{"n_layer": 9, "d_model": 160, "n_experts": 40, "experts_per_token": 1, "d_expert": 384, "d_shared_expert": 0, "activation": "swiglu", "moe_layers": [0, 1, 2, 3, 4, 5, 6, 7, 8], "router_score": "sigmoid", "normalize_top_k": false, "routed_scale": 1.0, "balance_loss": 0.0101, "balance_bias": false, "router_bias": true, "scale_expert_input": true, "init_std_router": 0.00895, "lr_router": 0.000735, "n_head": 5, "n_kv_head": 5, "head_dim": 32, "vocab_size": 5105, "norm": "rmsnorm", "norm_place": "pre", "norm_eps": 1e-06, "positions": "rope", "rope_base": 3210.0, "rope_fraction": 1.0, "qk_norm": false, "attn_scale": 0.177, "tie_embeddings": false, "parallel_block": false, "init": "normal", "init_std_qkv": 0.0449, "init_std_o": 0.0, "init_std_up": 0.0449, "init_std_down": 0.0, "optimizer": "soap_variant", "lr": 0.00417, "beta1": 0.95, "beta2": 0.95, "weight_decay": 0.058, "lr_head": 0.01, "grad_clip": 2.0, "warmup_steps": 200, "schedule": "wsd", "decay_fraction": 0.589, "decay_shape": "linear", "final_lr_fraction": 0.0, "batch_tokens": 65536, "seq_len": 512, "doc_mask": true, "train_tokens": 665600000, "steps": 10157, "dataset": "wikipedia_en"}
Below are experts of layer 3 (counted from 0) of a mixture-of-experts language model. Rows are named router (the router's row for the expert), gate (a neuron's input weights, with its number), up (a neuron's input weights, with its number) and show model dimensions 0-159. Each number is 128 + 32 x the weight over its row's rms, rounded and kept within 0 to 255. Numbers have three digits each.
After each expert's rows: a language model's description of what the expert responds to. This comes from a sample of Wikipedia text that the model never trained on.

# expert 11
router:131090156099130168097174159121147092128144109128103093128137182108135109158185092126108140119107106143136088159113137133133125131060120109149146071105053147112116128123201178110108078175130143055111126102127171224088154111141060096136164124139136156139095129082139147204190117115058151172203109136150116093145138126111145135161169108107135098157076126123120136126171092243111109078123107127156147110170085097146115140103173102149164106118106097120141108148122113108138135144083069
gate0:162141151137132149181132077104171126095132119110124175123111080135138153076066116137162116119178121176100137145130110105120086172072173112126131115186138154073168161129195140170165087164138130095220153054165116114192122130144121069168158161135177184096098119188144133098118137130168095159167128134131135131129084084115128107164138104128171165059139146161131055112097138118105143147174110104142122071158114113152095143148086101170164124119105120099097111090192164113136165126068104
up0:140151102119149095181157098094207085124071149134135171115117126189160109113061092172210138102122147160057121120111105115102144153101170174105137103177141149112124210113113169124182088131097123100208132139132099156060124131123172128143104125163141132108119121200122096131109147101225073128141201173130073098096155157137116149097154149085139144049120150104105116153153143155123098139162104114172129108110082108139108101183112131092161136107145157104105090122119124124131121106107114
gate1:139200170147115133086108132116133140110144118135118169141145137154157092128139138071114124055141143128209101051107067130103137125164159130123190120132133193119143109154036103164140161139065094158174085104086100094199113148107113122138075155154153147147109065113155091155100100103051131133082131175087129089155108111094093138118174121192120169110101118106149117115131046174134112112122132121159086091152136100102147134095084155124136183097110156108133125166133097141129171104179111
up1:132126097143133150111148109151081104145115125194116120131135146061072155142148119180148112071133130049063134176154126111122108159157062083100105078123101104100091127103173135112121117087141194157122199155163078092092164105148150127108164132086104103122163190112068162129146089144141143099166075068132169137134074152179175112078136084092134118163091096096080193173118187114111165132115067125119127135147122095129162153158154083135087102160098090111115125100107117120134143162124102
gate2:116105077067143085113128132140134176132152149176099131092197228105113151124140196056124137138137108168148108106161085113047073093085094125112162101160099129134137158096098133130136179152107129152138146119144141069111090139137196127166127121119139103146084132141122174170079086103167074112144147134139184119109144115122122099125130122164141108128123135090076170101151099120131117100175074181101137115130135096135122083187138096090110132124072145126173154176117092166105103140172031
up2:097148123131161132121099110139146130176132134086176116127147183173135120149074134076112104053106128170205077107090099117127139101081130141153177110158103119133153124149211098166097089123139136171156138106130104078091085193132174133123104142160170156135149084104122113136127090106118057132162147157097146123093123105139103127164105133128156137115146117120065171115187062053116107111148138234134151139090152150133102056105080143083069163121105124121147118153122117151110159067087120
gate3:140151156082146205155152148117178103099165164057062110156151158132106165120131157146176094119143094123124189125161154152146096115094179095145131183120117116114116160129156115117140195153098110135119124149128107103102138111105137163088193040071121103161106082124147169160174133102101100093127104143152084109078109162113136117093105105187188139071097128069100134084097111127118082130151165136149150151131115119162157106114145109099119078203136139160135044131093112098118065107157076
up3:106159167075133179115166142135177114128140162107098141151138118171092162116142158173169119157171087143121171125094142113122111129096113088110092175107094161145139124127172135064178219140152100120123156138123122112125103114098177149077165057054163117117129108153116163155114118096123140112134091140122131162111092103106130145089088070184191198080100103073145199058111096122121123140180132130126154128145150126210129086125118109132129086194121177131094090122124084093094101159148088
gate4:098143117213142195105123099141165155125119171139126097108115152076127111133086083141098094140118177071109126106076176063144154150162137124198188166120103112084122145142110026169111158172123131087159130092118149112115112122078146156139163115131145107101085178211090142063170135181136144109130163150129134137088175186100104120154106122115168172101129106067151155084130121145111092119178097098135133174125091173087133138142120112176099169091093128117135151120116177156114120159105152
up4:107078141145144108156078131202117175099103121099133123151118122116129183159001122175152193119145094088107143103125070136105116117198118197120131114137115119105168093171108081131121126136170109134140112076172121208123116190152145119161122148090099073140109129113102131134123164162125090122177143142144124142164105108123158127179146176163147153090093170054096165121119131169133069177163132107119144143136150146093172133140144154127137073102122193107067155140141173173112117114145164
gate5:102138211140122114159184043182133162164133141127114105143118114164143098098106068135113088156142122137090116174164138188147064209129118143109127099082081146097133104163143141131094123150093133161141098143142067135136107077101190208124178115141060091151157112133133141111160148108150169097107112115161155135164181117072138101132126104098088125068177072126101179158143115149131094122113113083170086153147120104060152176105095115127133121105135135159096148156167091111074122132173144
up5:091173124143109125138117087156147144143095118145127112179123114130137114117122147135116144202140129088058119174128172164140102163163142151150158130117125172135152128124148142049099136134153150127129137060137084143148070146127141185119109114096044112173148110102108116061109139088144148057112164129165126158159212099042158140117144073094099120138099128158183166183140139069124085055072090108163133150164148149128150095125095126135151114124068115101064127120149163147100069127083138
Single capital letters or short capital pieces that begin a name or word, often after a parenthesis or line break, such as R-epublican, L-ivorno, M-outhwash.

# expert 19
router:110133151123091123125181154108162126092152065129099158178153178107139063112152143119116065130120122171153104151098119184160108191127116168135170163095138162121094120122138102066103089165123110072137141183116121109102124080115078113207127072147144098103094140119045128178134169161100117152139092195095135127126118116104161145114112115152144104126067156185077153055192161153097146097096176126104133156151106154131095151133152185143168182134082117127127081092164120121149100155080123
gate2:153123150076142109126165116168178107110110042140164128108103138117124184101107193133154115157102120136203118134105121127180132158108120175149181089060158105124149171134153123111139055102179070125087136194091141130172137094138200128128106093154098108132052121111114149115141069109171122130144152078145098120100153137081135106095109109150148132193140131102114138092094090172135079146152146061127097140093060099118120091196137121114136065138169127128175115128135169140123148090155082
up2:152149149114124111089125081216143113052163168172147168118154134121160115175114149164093085089141125075131161115113116163156115160186099071199132173113074125078125093134147149098095103154089111097116097076075131127112107099103109094218135103112189134083125139091184151124136183043135123153150126112111083187122069122154133135113124096151164117128085122151129090142159141101119110111131178163172111106128162127058127159146142102115086139116095096113121075145168113162081123105114132
gate3:187183077190100137062172086099159103049125105123159164176071150100121171141170122127112123125137165095179145104157160142144121131094122135098153090193115146143121093121156121176170119190141170080138144108170187096164138132125128046126103168142095089146166124122102091115122077161067123102118123155155130134136174135117131091168080119155109146162164180107137162138109123137113130204101200119102115078113153133127123064143148105103097144102116112146135139125178144139078181187130146
up3:132136180103132109108125138177136161140136158128122098118086119124129193113114131127152169141103080167108080091129051154125123175166140121129060125116139072146131107162133140105155116148124174125143117123177062115183133104137134134100207112142115161208133094223160181102112111172189097114096126156128109153126132110098154177114126117127168088122157107117167081124153103098162104070179126141130217137136107125160120173116152177136193136170134112091198163154153102159159122157103065
gate4:092141154183136093135108099118138194156128069145122076175172204128126170123130105174126103134150081123149149126143158118165179119108116070145104112198134101151148125136139125116099099057076126155148058154139167157109121065124152168051164155103185143062153114125063100100122119144130083085099065110072137139147117136135201101097144138138094110151086121185094126121135135102120090146144095157143186093125164142151135107153092137141095146155142125105174181200155125099112099127131086
up4:151152094153129138127112109093059149112153148104099112164099149136174185150113147155135164162126180143107159200112085162187184098107070141109072180192071168088154064103121164167127096119123159123142122088133148134128131144114142091107095135138193157117082129115171130143145100136102062102076134124149147143161167162146126166169164213147100127138129102098110142108175128139147184157149130186136137147091122106097092093140144085183182185159068083165088131143092125128151133155115156
gate5:136124142127153172107100114107108123116119116112084127172099164158137115113152106089120122126119139059174142126174127193142139126119192096094142148144113122122112162102132169139119122101155183133109077122129136165137096171168124123140079077065139134148138107166138122137102061255102114127162182115123100077167082172110158182155181127144156189151174087136132105102097067182130165192093177132150150170189163133133101090102113098131124140131129129154147179073147166099121167107140131
up5:093143176067128125123067092137172143111169176146208116149133204122165097150149108108099201124064154083164117129118118125118133062141150071140167094114137165140115071091177119115144136111120177142081135153141125144130083119123135189180096072113117134091125132132084127174154103124131188096133062132113139110092135175174107103144114080125117129204081104127142152138121175123180108134154116117150076106099164099174170114110137142097146171124160115094126128105140130171135082146224127
gate6:137139190140094118110162089180109147179092086081072114139143121123107087119076169114109069205114152132157040137137111110130083124133164183090136129213129140131081092137144070182116142106117151115112103097159206147152147120047194123079143114168140143106159107151136109172077140131088108130152196085110126109089129164113123134151162134158111129132110109131153085149127148108166100086099113141122136137120071155163156141123064104134082095131146136112075118068137159127107137143098070
up6:099127153134114184122133054143122145210110096153093172126123116098155087145141144128156109082112099143150103181152145112138147127077178157129179099127092164100096132112119156138085093184079145149135107097130138093194165144088155108094105133128107136141141190120062099171089111103113094138122160142080104093187128079181096132089134132125092084141093088103120156128076082166167171109172094101114105141146108162137104145155128117075121123185125141123145230131138116178075139174155056
gate7:196054201088100106114099087042080071142119100145115179091134139074166153097090112187136099103133136134109167122118127107059144177104110082214141118128128130138135093086154166116158122131092082123104125097126112125149194140166131100114124150165174159154136151145080138125175169169082111113124067125143104128162165071174159151121097135141134113156097156139104130136154170148196144124136125206138143141097125079067118172133107153136117156123119121107109099108139159074148102104181119
up7:134147117130136087101144047064083100149133160099071147097154141114142117101145158199100150132150169149129140156117102108152118155118065181131091145132069123110111104118164168094115111115103121136142137078135134129108101148192120169095119202095180108102154171102170141134123080108085126065101142073074114111192120152106188132156077154138127132125116166120136131169161162116101131158147157149192151095147124165100160168123106103121163158182124104106080131176151191099154105096039176
Place and population words like city, population, village, and district, plus the invisible mark after coordinate directions such as 82°32′24″W.

# expert 26
router:134159154084101111098161207115128156140107052154128112107149119124154056161122126122122104106125078126122117129102163181209139120103082123143164072133109132174128124106141097118143136189100161117162095127140135139146139128164048126119171155109140119101070119141141131159170116178085132166164134127141081108164115137124135088125128084109110102195097145119111110071194064202082157097161130157170166119119090090117121139087181164134135089086161134148127095075067096133169089199128105
gate0:182114119149068123082103149129065154098146178150137122091081134095136134128100134156099102127162152130136154145160096118180122127142108181148099177163107150129129110185164127137165097117113114135171128144086099128112130097122088097138100189184168138119153091136159180069136072092154104092131140124134100127170156104148190174151143112089059117077162145124125115110115176102139177067175059099133156123108115096125087139136109134059089130076148157173201109110164106140097043134130059
up0:145112122162194144066088167118143157110150147112096169147120157127120117068121147179126097085113124101126145091113105139145138117147132189153134158140131141165154163124126133126028050092139069141154083034052150163185094114155145083146122165207131135104122169103124140045128084064137107133116147133167152149128132151105156139153121129083124147107208135116167088169132152090097135099142137106120144140147081121127133112082112148076091162169129190140151122134118131119125101178093093
gate1:141157140090160112153092112100098113117119100087094154131119117145149148144087127139207136141107143129164093111130140177051099117112166112096082172167151152119181090127142078096165140167159111127163074144107072144160095092171102119145091065178187106122152135155160214104113133165151115126146125122132143074120134168127163174133136131074106182067096106067111110060131093162143132099153089135099119160144112168182083172154087079069184133158126072178145153122122117123117157093121148
up1:102143117128167157130095114087159118130094088107116165141136129154124160139088127193181128155067112140151098111117089154057131090153152175111079151179153151102156084154154090137140170123144090119146132136055107162159096088117122112141090045176181076148121127136152164133118131148164103183119129148147136070147142147151175144150122136051107159074140075092098107076108118184077145101146155105111158086121128142189094154173140118101172188130109139184189154100135110110102150065093146
gate2:149165089095114162161120075124096130109135191083109108163177172156135134132165076096143131104139086094067146125140147122163152122069138136100103126143147117077144099151131085199200099125131131107117122141130155149137154114172114140143105131151096169107155098139131117092143124140116138115083112154139163165169075061112096123086164109067159201114077112177149173157155095078165115149088112121059111084148152121121199176084116112175127151105140196190125147138121134048132135063117147
up2:111111116115178136069074115123166091162142136148134134095141158162126149154092123157148132113061095061110113063198095147069071088122124133077148154146111134165113187127125177055152108127088109123108164123153097112122114088109124171126157087173143169101143169171168119084131164155138145092099100115092173122112141150183117164177168153208135144110037104083126093138139122105159127070125119128134165126161158144135135104122079163068128126096116121059148169116095170142123169146101163
gate3:154129103175116128116144113119170147073144146077091165107073107143132139060131132148181122153176125134151071092150153060099151156149129123108133052161131155094160144137196047189131172144092070115158115198128126102129101148191135109081085133183181163091177137154100158111095175123124138102126142143131159100167146124150128147094126117147081149142096075135184133082134118097102102116165149156134103092174100140146077126113081142184175140154169111116130174069134140147123145102069109
up3:094158161073116123144136151184133168170107094184178083138170131119107106169097166134068199151072205116138160158155089133144115108086170183151141187155111146179096086111088164156123080143162129162113123199161111124147082106111129155092162129104142086160087083098127131145162132111129106168155071141108123069148072179068101091117091141189160099155145118128105135150089167139088166150124119121101105141133183129115147168149171090111109066079112071129136123148152098107139133145124134
gate4:102098138166174090110120124107107167166123116137119072103146138106168214153137132110064099123074119165067117111128098180162173102226153174146094103124111148187156142114113126153121112115112151186121137152077114162114088121188078129174138150112101176170187174105112125083123075135122075116166114090127137102102121112169147124127116120136086150120154134123139108030101108173124153148135181151082098134094140086086125151099086123163102147142115131116185162116169104162084171160179150
up4:148180128105092187103093158135146120080129133127090146144136119090122023107124132170191141172126172155136123132129150124095059117092070125129130114177142077142125153159169110125174161209141120110155134111166126100140173186117162149100176163146139099093103090163120153170137200158118164183108112157132144129160129125117115109118087100125174094115081129094140177205145105142152099125170088116139170128084116153122126158149163136155129161166128123149073126138069156119185071063127072
gate5:108124164193145136133125165119084160107120235142079060130080105140124119103139183114183156090117170112145157113131132116136144127180123118149118160191096106106153091126135125131145123131111140101138096122129116109158179131135101149116149133127139183166156141076087119133104142099139116092112111095082150134124116136086107135032104169147142070080102124151092223151105104169148104122141122120129067108130154145167115168188091183116134134145060138106117153156095089170186188085135050
up5:095153128108140157103147073089159121178127091149159161125168140105114146187149063124102100148138107132093156082137131138168124161074105133102145109061148156118120168135131155104153162128171082152089170138095147136095107116149137135170098090126156143115045123149193118088148126142144133142159109193150122106106159095104156118175165093139126179178129105105136099099153161082141139128099125120132177156189128111162108125083157070118106058095102110107071148105119154035058151178093208
Short opening pieces of split lowercase words after a space, such as re in rewrite, ad in adolescence, st, con.

# expert 16
router:093097129157130168097171151169098107140124117138098130098139188095157110102128094131116152110084111175160152106124142167125145097073115126112111153129124170119137124115162186073107062128165143077129091143109123199075153162095075119157133145142150173148095125131146158190183063122085160136156137129135113110163130153103103083137110164097143058136099182149098169121157130208156119136071106132181135167176077090098146129128162087163116147174121136076155138146156104157063118129033089
gate1:099093121127127072163117098085112126163115090154079107077178076074149116127127093144108128167095149194117075153175102071079107131195159152074129104109138144099133114136115119141150084164130171195130106165128076138090148194144087166124147086105183108168118092121176105111163159130140110174153107153062144118058124131129185079121143173083047106117127088081144160115152151075143158084098117149112118161139134133152110142111166129106162148115157096111167117143126054098149147129126160
up1:154135104147096124129160160134122160128098206147166131150112107159125132125140093097185125140150105104090167092116136158162157173100149098164119141197116147143103120106140118138112161135062133107143180046141138058164054071125177143132149121181121108130098116137147153099119114174108093074090160149162160126185124124188108171132058103130150088106175166143106072097150134151134141136176144097120092175159125122155147126156119150117046094106151172195131073148114200142173165090123139
gate2:141128136128150143163120159098107087119154153163158120163154116171155093131161119128136099150137132191051131164098168107135081110106121141100144092138091112075134154086114149140115115191166140107157091143100113152176086181090180126113163122148176135169113141117086142128019145130117150032123124176151069099165133138137140086128073118190156126139151160116167151105147103149132138147097089124131054141099141118105127133040080098089125172131144090117117190045115125146150154138179145
up2:155073127160108163091138103125137118098145097156165165137170070158120077174142100112081101135131166089206155157160105122106138129151117168123122167127157155099163076129106090127123148127143142143130133083092190096089073101170101151142090136094152127187135079131128109152135137132095064103142099099145156154135141070147038115139189131141169138142085075166134166158097134056138198117157190146123106160124097128123124123130096090104073114146173175104081076162113150081135145056108145
gate3:145103130195140164139131115144165140113125139223134141109117119134117129145131123186190133129127109102114148105175123148136135132140119102100143157104132107082095185141113114148170186166183196184160120127152127149149195173127148095127151108167133108112137093175115086120135197089082103157165098171135131095133152115131118113071078181098135172134128097190124178116072145108167148170135025119128074119127119122132140148120090097142076171139054127117166097076150086138130106086093071
up3:137101147072153146030085158160081127138101140075063126155189101094134161149096171136111124108105100131127147161119108147158119154145074134209136154131173131184171076078139126100096064144063092071117134139148143119135107110122109173152065115128139107178065135111146167098115185141151111137058157103127127143105101125157132164119128125119180068135138120085135123104130188119112160132195196144128175154091133133111140101172149121118157137177205121119080114092098119145142123140128120
gate4:065144094147152106107129131146126152124079158148144126113118146216154171129140110162121113174069106184123109112155203092156145134139134148150165164085105178083158169113201091100159140209083125070047079133180114121110071120138162149139157148090123137134124134155118174102123106153108124120147189136086071114105151131174156101109155096153114127141135096149092096079151099133144080135075130093125098155165121203140118105057134121115136146130100195067160137119147129159156104114113160
up4:081079145151111164106158144126162091105144137151168108141117129112168156123129108097123094118118119178127178073082127112126096122093153074119164151112128172124164156149182119085080117170115168119157102180127085134121064118106148103107124111147120126132082109095157168071126107121129142091139086166072023099138119137180146139095019098189159171124156116171177102107108142152144109117120126082129136134132138109110058116110103085200110136084130112093180126062108107127179142100080164
gate5:154195148113127081154083121133151081137142163160106146112159110152149155095163108139113144100071227159172103079089163145125104149161102161119194093083156184080165108134133122115066089162092115108150150104101168047106184069149150128120078210115114114127176153141076086137132136134125170097109152088155146142112135146096118141107150109149150178154117130119140159165102153159185156104163158100136131101114168079103110093086134137158174085069091134143149117119094109083123128139192126
up5:143097095139127154143092088123167127062096167078101161117105128173103094100092106129122143117096144181101185072088133103174163172118153099094050116106058121172126119168132171120142107188131146138163111086181153090120093164114121142095086144177101137067171150118054122161143144126141135089160146098063119171147123192144158138148137108135170132129193123147109163210150127105122127172117145096098178128110113127122143142113172179164135161128152149109175159115140131080149195078096149
gate6:126145147116130076153107151105141196170174144171167139199096141134067151110152151122104097133134171100119075127182140120142130088157142139103121145128136116145164113157150111084076157145121071114030145121167166116148208134128200159134124162137083157113187125156148167106189082140085138113173133107089178123075113103118093170197174107175163116143081135148117118133165100148156123103184155075122177164134146167091127125101106104115096109135123155155161123083140145148100088146119198
up6:154106128085054111083091124158145113115157098155158187163149055112167104121164145142112159119132148148152117150145150136117149172182077127141117154105164131109153108105130141060098148138125168099119143206055151165190139159095141121121124117166164108121107078151115125084100149116073147155165139142067101135179094098097137128123102195141133162157075135073091138118162140103079167156046160191135132122053141108125129149143116104166132078189126091073115099149158071116116121132167112
Single capital letters inside acronyms and codes, mostly in sports tables and organisation names, such as PAOK, ATP, USA, GP.

# expert 3
router:129171140184152136127085163136105146135124068119107105164156117136134098098127070112112107098059125146147086104146146155148095149106073095155067115126123149123159129143143183131146103101107181157169078203152091149072103137157175106129136122179148149117129100093092126128132183153093114130186124167152146216139082156113143161160123103097096077135099146122100150096159156170063132121124147176186096067107145155204114114052145098127106104122155134089177076167146136108129139107058114
gate1:124188214076164110119146137118109204192155131145063097099139121133119090156155111103087168124127169056103132157149127176177099134150147107103154120129138031101087113099136170107132131105131177135127100141203123114137122106107108088134145110118058175138126177111114118141112086110203150119156085147124099178114150137125111085113141111163145150148096181114109121118092163093187123138132124126094129087164143125134069172183128150180158099157160180131112113118126135086169178127056140
up1:133142165168132144139148138100125111171129167141110113154121097144160091180139154167110137088160097156155083091134141137032173108121139089117144132056142136155091193111125155148141155137186102122115123112117198183080079106166101091149069117106152118118190114117100101103105114223119171156123139181159150102100138063156094149130130154106175159097169117109187137106189134118083182115136074100137120076110166160158080146111146105138124144090096133132074195096129161165130113100124155
gate2:124167175107102091094078158169098104075090075090156088191103154138105186143105081100135115149101096166092140086183147152086125125164143141149155187123097107153057117108139101157132104137131104119125137155141141177175105177162124083129103143067107147141063141157067097129161154128154191104142152098105114165137119132149175156136178092154181103086120162196160106118164070121111104061122112105144160077135097166124149178143156115143064134087127136156103117116118148162151193099148106
up2:096131093127139090138122115132107141094129165182108082134087117131168095136138144079093196172143142106147107176185111178098151090157080186119177141130137105152128116115133119162108042119055138085140141121140134107158116196057139164120098126115138157154121116118151100127114172201088150071168138135116079100182162201105126126096104120097139180139134099169187128157114143158134110109166140072097152140102089123184118060122119086071110113104086159183137151087130103135146072147110156
gate3:111179139100162140139104168153111081099118164106126128164150145122127209146199123132095173135094138160097098152139152112069143093111133137107136139082078101131167119132128162087140133129153117088067145176146103184120072119118140101220173197131138115089127148104079161120121096126122134105187102081160102080087166142161057181094167061125147118087174103136096163144098154098099158109126112140164123132161153142131151119142043186096136127175094069099158168119126145150134087143112100
up3:168107182075120075143175122139169130121124077171073134116120179091113109140123027107123108101081152092106142158169095176089114145104112127137120133113123148110123155144104148114153142171145153089104111070121099078090096193135130088170142158173151165143136158088122092145184157148186127134082174136160133152165041138110139122194169080136139114128067157122068152110098104082164147162115135086082073120107129125137137106128155087114106168112100144113125160066173143139158126077122077
gate4:151174075104107136128102108151066132087142153125095053120047179153082160124051115148138178130118142121204123147089187118141121077166155134127113182089047165117099132122125109094113148105139153140094124097141065138152167133091143116156138111144109169098084157108119130106166130119097163147121092129072107099141166114160127087078144145160143160111186119148099157100099054161140110108130088168112165074135140177092097104118206166136118128106101110151137073083136126187136165149145121
up4:082171139110190095134134086144093118133176123135094104162098107089144105120157090089150110155126154180114152115160121157117121174161097122105148156047131128086122125132118120125153097173143137144085087149133130114119102170204170135153160128139180119013144114136089137119158111152122135132158153163107091175161192132133166078075124154101086108111159095106126163104120106119155017123101150146052161110158058057128126078064120149154090136125098147148124137146136118116110163166142149
gate5:138126114073121150139152114149151157135165143078115098145158126145100129081119128107138111129158135127151116168076117095051111149031137132122132129112145174090120076113078109114116152163171095148078172122125126153096119110137143116080091165109149147197110171096116110132093100143109140159165053188070112194071156124175117091165093131127067142087093129182104045137148112132126134161130132085095137121126154090097091096121100124168084165105117090126088130155109127178203170058117146
up5:077130098136089126145101105113114142134076082147142158095154117205165138115198128095119196143151144111156175106115140138150100166090207157142194106130099192154176151147142111143083135178055099160148126129123187108125150115104168171140119173103168100098137090162147093084175150117139114152124083112111114126149213121148067077094131156093139173115105152093135138109118100081125092114147106125172159124197124159135161149172038139118121137119119142155167131093094140157107132120068151
gate6:154155078198083161157153102092185121098095189126151114137131054133104123147116092177141129132099172100111065081146099108161114131139169120127108108124134146136144123112142034160082130144136155204138117123129125104074136050194178132131144097131157158096132088134085119103104110126158167117179134162162146145159070141060083157155115135130146133111137104134147154134152178124120116148212128150154129165113116136177094177121064071127117134077119119118093105099187142168134112164111066
up6:106135126142176093098111149114108157079076118146105194062153155163124190116206127146134102218161119106080195129121086128142128152104099096171175175127174141110147124134095103078125139130095081081110118119140142142179153132087079191141162150131141128203135183155149153087136173113107081142134118153092097147126136087127088186089128172100101195136101175083119121149158146186171097148116127175132093145160107157147090097125130157108126125118117174139110144124139058105116152101116175
Short vowel-plus-r or l pieces inside words right after a consonant start, such as Ex-er-cise, m-ural, so-il, Den-ver.

# expert 37
router:101121106151129104060110138154154109079113108097171071139175126139151145111144162159172091197102122128159097093151110110159079143046090073138076116105067132109113164105158180121143040173144138040117119102175171118128177089119104118094059128119144127166143104116158187139178093168099060153160125130109083114135137119116134179119154109074129093146119153141115147095110137143149144130096068121174152131080167096085140176104122108114132162135144108144150126138149130109093188193113136
gate1:107128082143057171199177083113141117104112145115141144114181179146154107092137132120106120203168127151133073121136121157135087086127076150055147145119111083146149115148128117076131130110156118133128084150136134152044132162122124138176109144139085132148070087109134114086122094131134181131141092080138063150171151154094055129201136183128159128156116127209099152137133078120064121163141128197129098140145142107141113121156176056153123120140135116093096141128143080174126170145079129
up1:185126158145153103150112105155146133112050130114142183124116095108132120091132172148116144115079155131071166189066172130141189151133105149125124123153135123155157104118164105158137133126103128129131158179148129099103134151192133124130114085140088149132149132101097198209110173103096134135116095175169145130079136138195161142099125107110079114074102172081139102136156185190119087130083140159147114115114120157158170188128138211099078152134158154202149147108102125145204128093184158
gate2:095134113155136071148095152161126145182177064132121135143094143146106176106125139090128146223151156155125130164140082144126112172132206099102095069140142178156119081092119094129164163126122161157135146166149159129137122147075081103196107123197186136134103137102146123212101167142087107088150154079135138107097142105108126096120227134135085126118128130096101084104133126125063109133182159152156100117209107148086172140114098117126142125142076146099118152127118101159100164114071129
up2:050158115103076100145102143175093094134097100142180121181122142110138141116159167152176122191115108129109126145162110126092124215127167119173103102104096117144114114112145118145129186070095186113161105171103105125209162125142167154165120097136152165145131134117149151160119172120153092093162104112184164167118147121171135168169109120162091148161083155113094155126086148109120128141173120200162109119145064090095158164122141142121182103099106193178114121137116138092059213116122160
gate3:134095134124143145092150151178132096174114160124083210148125136129062104119126117196125159164123113167181069077129075122118164068206124141120105114071077122155104134181130125183153176052081150084066075153143104124116142157181187159107149129136127105062119143108168141173186153155172150152115147103075135172164104106124088132146143150091133124090101071175123134130134085097106137162147152076122143126154115093110114126150131172114084124178146125157113160124104151116077117118105118
up3:105160122105200113076139091175106108137136096084132058072166106106110185141149187153156128036100123149091100175190155151114199184090075142159143129143126081135120196108158085146104128170146078157159140077150120087141151127118142137089098042154183151105158128186091110137160130105119099085165146179132073136159138173128131113111148140137130145133149161116202121123172170097171172135136090174147176151130139125134135130136140102148163155097109139129094127100166130141133112152149119
gate4:118116044119124095085133143122079103080131101134218086080143108075055125086167085171104116055096159125174098121131114103129083121147120128126153153155135168132152063115092159132146128131102137185124169105138164173107172110110116129101151130124076131089149149162120100120095101043097130127150163097097108143214127200151113107197147064150105151106150117136121133142085114084162183086105095143107121170129158088091108096109130148163137132110149126134145131089174078117143180151120128
up4:121104166104150149149128137118142101154138157198082147112103116132084135164070128137103163113121139123143155161139214138125150176159160140151110089126102090151147149140136170126170107092050179164130113122070204158121094075172166100094171104154176146163158151145076142139101121167133132087091127162129145093162102122097127151122136185113143077097128093074134134100080187099113185096176126155134061147165168134089080155154098110142108095080130145216140146136099136151110102101066110
gate5:121092062095148117135140139113135067160121101072110165069172152090077133094154111157133062137123111109117097142115152157153070069137148078139168149127114123150138172126135089153139099144163065069090115116150153172112085147119167151105105111074116119173167150092092095114160086165082081065136147141126092210102175103102178140134135167097124132153112107104146148115101061071185102138094142144114172181115089132101078057146141129091152086158164117125151102153123117080109100101122144
up5:134115077087161123143148197127168075168114105099129091135148166169106152084121136142132109148140164055105129082081136129170070054131166138146110170096160125136133132110114121130189136133091157093112162117161113129104105142130162113121120068039127156138124105101141096068253095146104106075190100143065111131120156105166099163178118114107123131158153102115148174120158073074141136078124205123108136120169132143133129086099104155119118092140147151130111095180142102111125122107080142
gate6:127089139080102176087134093148157136101164060161194150111162093166145150080117117139153124071146096077092132154115177082162099170124134123099128129164108130145113103108114118162152164121153133144111111145117144123170143191103177169113130179176156102104147071044147146115117161081060108126075120077147137104130118109093177154108120103156108064065100125138100102115103097114002176122091165097113163116149147129092132160088141135149144111164114145158120051101137120106116152129101126
up6:165202081097155103125124160130143116083088082135142181093055198060140150139189106186087134167054135141142164125115111157122158145102145145157075105155170138121158118079102091117168112123184131107124133099114119085124122126136131142084137122105151127168126166130155134119118124120177161158154175176097077145125073211120143112102160143150121136193149138133130131107132153193162125069075104137162137129096130134113152099144080134161182137075083163094114147112058117093139116196132095
Pieces with h, j, sh, kh, bh inside foreign names and words, like Copenhagen, Banjarmasin, Bolshoye, Holliday, jet.